config = dict(
    d_expert=128,
    d_shared_expert=0,
    routed_scale=1.0,
    tie_embeddings=False,
    optimizer='soap_variant',
)
Below are experts of layer 2 (counted from 0) of a mixture-of-experts language model. Rows are named router (the router's row for the expert), gate (a neuron's input weights, with its number), up (a neuron's input weights, with its number), down (a neuron's output weights, with its number) and show model dimensions 0-95. Each number is 128 + 24 x the weight over its row's rms, rounded and kept within 0 to 255. Numbers have three digits each.
After each expert's rows: a language model's description of what the expert responds to. This comes from a sample of Wikipedia text that the model never trained on.

# expert 5
router:143126104106135145140100140137145133109181144123096183120115093118132126134160111148118120140108106133179138128152133129140166137141196127157134131132118134117109127156166136104104115148159136146111066127146137138122130129141179108108128158139116196106077107160125174107117138090155121118
gate15:109082127128122113166150118104123099090153154143128152111111107136105145187127137147100111129111077073157152107148097147152120150141157114115131168128100138121117170157163101133146194131116145112139147107125157132113163114125094105153162131144119124140150135142130140125106148079099092120
up15:147174101136135155125145090144149134142156040121125117136132135136122116128134096104147119077140188129140137151076144135100133164105123139121116131129150124152116117105100159084092090110125112104141109120132134102133135143151130095077128144114086107122123110114107127113122131169187134124
down15:169174146134092156110144124113128113136133119104144151109144145128167088139136116084112179137138155145125129165117126141063166125150155100137114131150119127093145121108133138155164130147148127095106105098157086111129170160149158098128115145103109156096098089103106095120135162135157138133
It responds to: Punctuation inside names, numbers and infobox fields: hyphens in compound place names, opening parentheses, slashes, decimal points, colons after field labels.

# expert 11
router:142124105139059185127102078142131137102164163120146117135157116113142192158130113137117138121109131147129095131153134185163117146144124096137128131103109156086110126118143170126115122154116134123193129136141095136133068140114099103112122126151122119131107123137179132137106149116136119139
gate85:105099126118133166138127156146116136116112179167089087150167118141142098120080116150176110132124141131138163119166175126116146126133140121162135170144115116164093152132114168154157132117095137129132094091135111155105127114107127127125115086157130113141124130120131075100113091143088156094
up85:080084149135127160138130174150102143135134138160111108140130127113140116122087111155141105086120163126115143145161148158130141167121132141161106160185093112128089166136111132131173142118106154154122137121169129167102119144116111167138094125137139135141100135128104066113104080124113126106
down85:138132130126140148138112162119147113171118077101133121121103141130126111180097153120138128102121141119076180156097095130138128168109141119130072145134101136167104142146179096105179137132155143167110162128121145138137102092121138130109131131133130116142088123145090121152067102115143118130
It responds to: Single capital letters that begin words, often paragraph-initial or name-initial, such as G-eneral, G-radually, L-ocation, H-enshaw, Th-omas.

# expert 3
router:097092140137117163110136095143122122116114134108142111144103117119118129086103103105103158141102105153173137168146149116095150146162114102163129097163070168066091099126136129184122130131115167128128102150162095103122130145145123103126128127164123108145131098112100139117102154101141100128
gate15:133105158107132102141120178204135136151103130097116093128105110137110099127141138093140124104182140165083119103122123124119111091113088149150146118128148145119109126101125088130122135137129140112073104120088100160122109155135124114113162127149110109137084120137100099119145080154140098098
up15:121114166104131138161110171207143107150114122097119076136120120122111112125112160101146116110168128156075149127132145150106116090144098126117130135136136149108118129114137071101127140115120144114096125131105112151130122173096143119113130119118104111138070117123126114119140067164149094097
down15:155069117115126120101154120118143168106131108107094144167150116114101107103135107081128117104110106107144108128099156108118141122141129124176120135119125147122133114105123163153155147122106056128166119146121180118143147132119159118150176094106141132138140173145151071142152127131125174121
It responds to: Lowercase first pieces of words after articles or verbs, such as suc-cess, pro-ducts, stud-ies, acc-ording, and capitals like Re-verend and Le-ipzig.

# expert 1
router:147115112098154139177124127146091095105112139097082143091151200180149138109152112169116148159127172143132107154147146142147157133137139120141151118076111125134121111160140133137114094148175146164139125157127119109104113148103146122103162147149111160141117103146150137102112130121153112101
gate0:124135136135123124126134126130156114118184163150119108098162128149164129154073151166121122157116132150060159108120159125120122138140163142111145142166139106132128149129104096158143159133162142118111209119133123126114133102126143109098107136121091132140094129185165147106117100126103114147
up0:148122130082105124102103122145161089158127135164164131135108119142144089139143100074148134124145140127129118147156133153148134129140138122132126109118170136112096120146130132125126103134087078160094098134070087114140116140100105141141113125132154151123103138081109160075125097075115104085
down0:127105141111082076163122101125139147127146096105143099148127121108143143113111154178132114113154111145122137117120093147107128115076148111091083132107081095140122153113153142069155127131151141127121178102147148126129131120087104125154164123128113130088146106080112120128091129114135093156
It responds to: Inner word pieces and digits in tables and geographic infoboxes, such as Loc-ation, b-ar-red, Twent-e, times like 6:16 and attendance numbers.

# expert 4
router:163116100104139128173114124133096091108119152114085155082143185164147138113143110175123151175109172141141109155142151143154141145144145119148152115088113121125134117177139135125119103153164150153140126146134134099100120137084155110115165147137105172148125109161147136095107139121155108124
gate0:120106095114148139099103134163129121119124125105148107138116146111145131109162124179136070154114119100154172122167131172165140160136144112144115137156104105120129118152118147143109182123123150155102109121136158130145167177131114143147174150139162117120104115092110170165157098170143115134
up0:135143145145142101118152162110151151140173109110106119117133128140086184128140127124132125131100148173107097141142089169090134091126125152157114123108166126128163142134116146114147161092127158109094104158128127130164115189084139122126092102134156102091162135150122086121133167158123144118
down0:124162112167101146135126101134119161148118131113167118150146143175132155134159100159079128095133081136134129145146125138128142154079166160113145168090141119119128150127131147118135115158126060109121125099156132142101141111101066139102140159121089137101132163155107103150129134144117145157
It responds to: Digits and pieces inside data tables and years, such as 2, 3, 198, and name pieces like B-en-ewah, L-en, Sch-u-yler.

# expert 9
router:154113116094152144176125139128094090100108148107079142074154189181141139100143112154114140175120189144126111150134144147148146129133138119143154109081120134124131106176148130125098095147172147154132121149135120118110112143093156118108164136142112143151117113145133129101109135118143114116
gate0:071151099157148138159149125146146096103166121155086135128096141108154117135074130142129086112112126138125160144072140166143136160156150125104133139127137069146131095138098124138099154165103148101147146101130093111127135135160133117116102118137146088145094172106116139123101125124131163142
up0:142074083125124158133137120122146115083133116128121114122081109109164143087105103137143134095123141130090146125138132143159099125148137163121110098140134133165151065150135143088164149111119102157131109121119128104069176157135150133096165148095143122122117127113161134155170113133128116166
down0:114133125162130112103131152135105138175138118106119114095114111173071093135099154111100128140129112122140113082133163120126083130133117122138152142100095172140152149151124126162097101142135159134125107131139096175129110106158131150161133131164189117097109087087116140153110147162115131095
It responds to: Suffixes and final pieces of words and names, such as -ings in Coatings, Savings, Rankings, Canad-a, Cent-er, J-es-us.

# expert 7
router:150107107100142128164120131140094091105123147108098142087158202177147139126146120153119153192111176150137113171132130147157139144148132112144155120083125127132123105171134126133104092144159160155131115156134133097096120141101151130108167135127106154140122108155146142099108134125147113110
gate0:054121133084104142090119092125144127119115132157162120120094145132127146124156103131134147098143153105101115159101156128131154211099106136119166135103129082112117101149151145140138127094123129168100180118119116159150101118118124127105106146098128147128120141161145102100134139128166136142
up0:107135114141151155120141128077145123108109109141101114134085116133075168134118115106096096128200126119104107156139107153128125092136109137133152109129117124148178143169182166104150096131112125124176129131153153130125137124128125102149085099135099140103108111097162151154124150095129144097
down0:111144166112127153131136122147112176137107110131160098107103160163087107091159116091117152126099101137094148112125147104141132114152139131132138153130158117154153130161112144160127130086124162115147136146080089131098102079082153105115173135133113112143135129174110153177136122095154141128
It responds to: Word-final s and closing parentheses in sports tables and lists, such as Champion-s, (JPN), (Martinique), plus table pipes and tiebreak scores.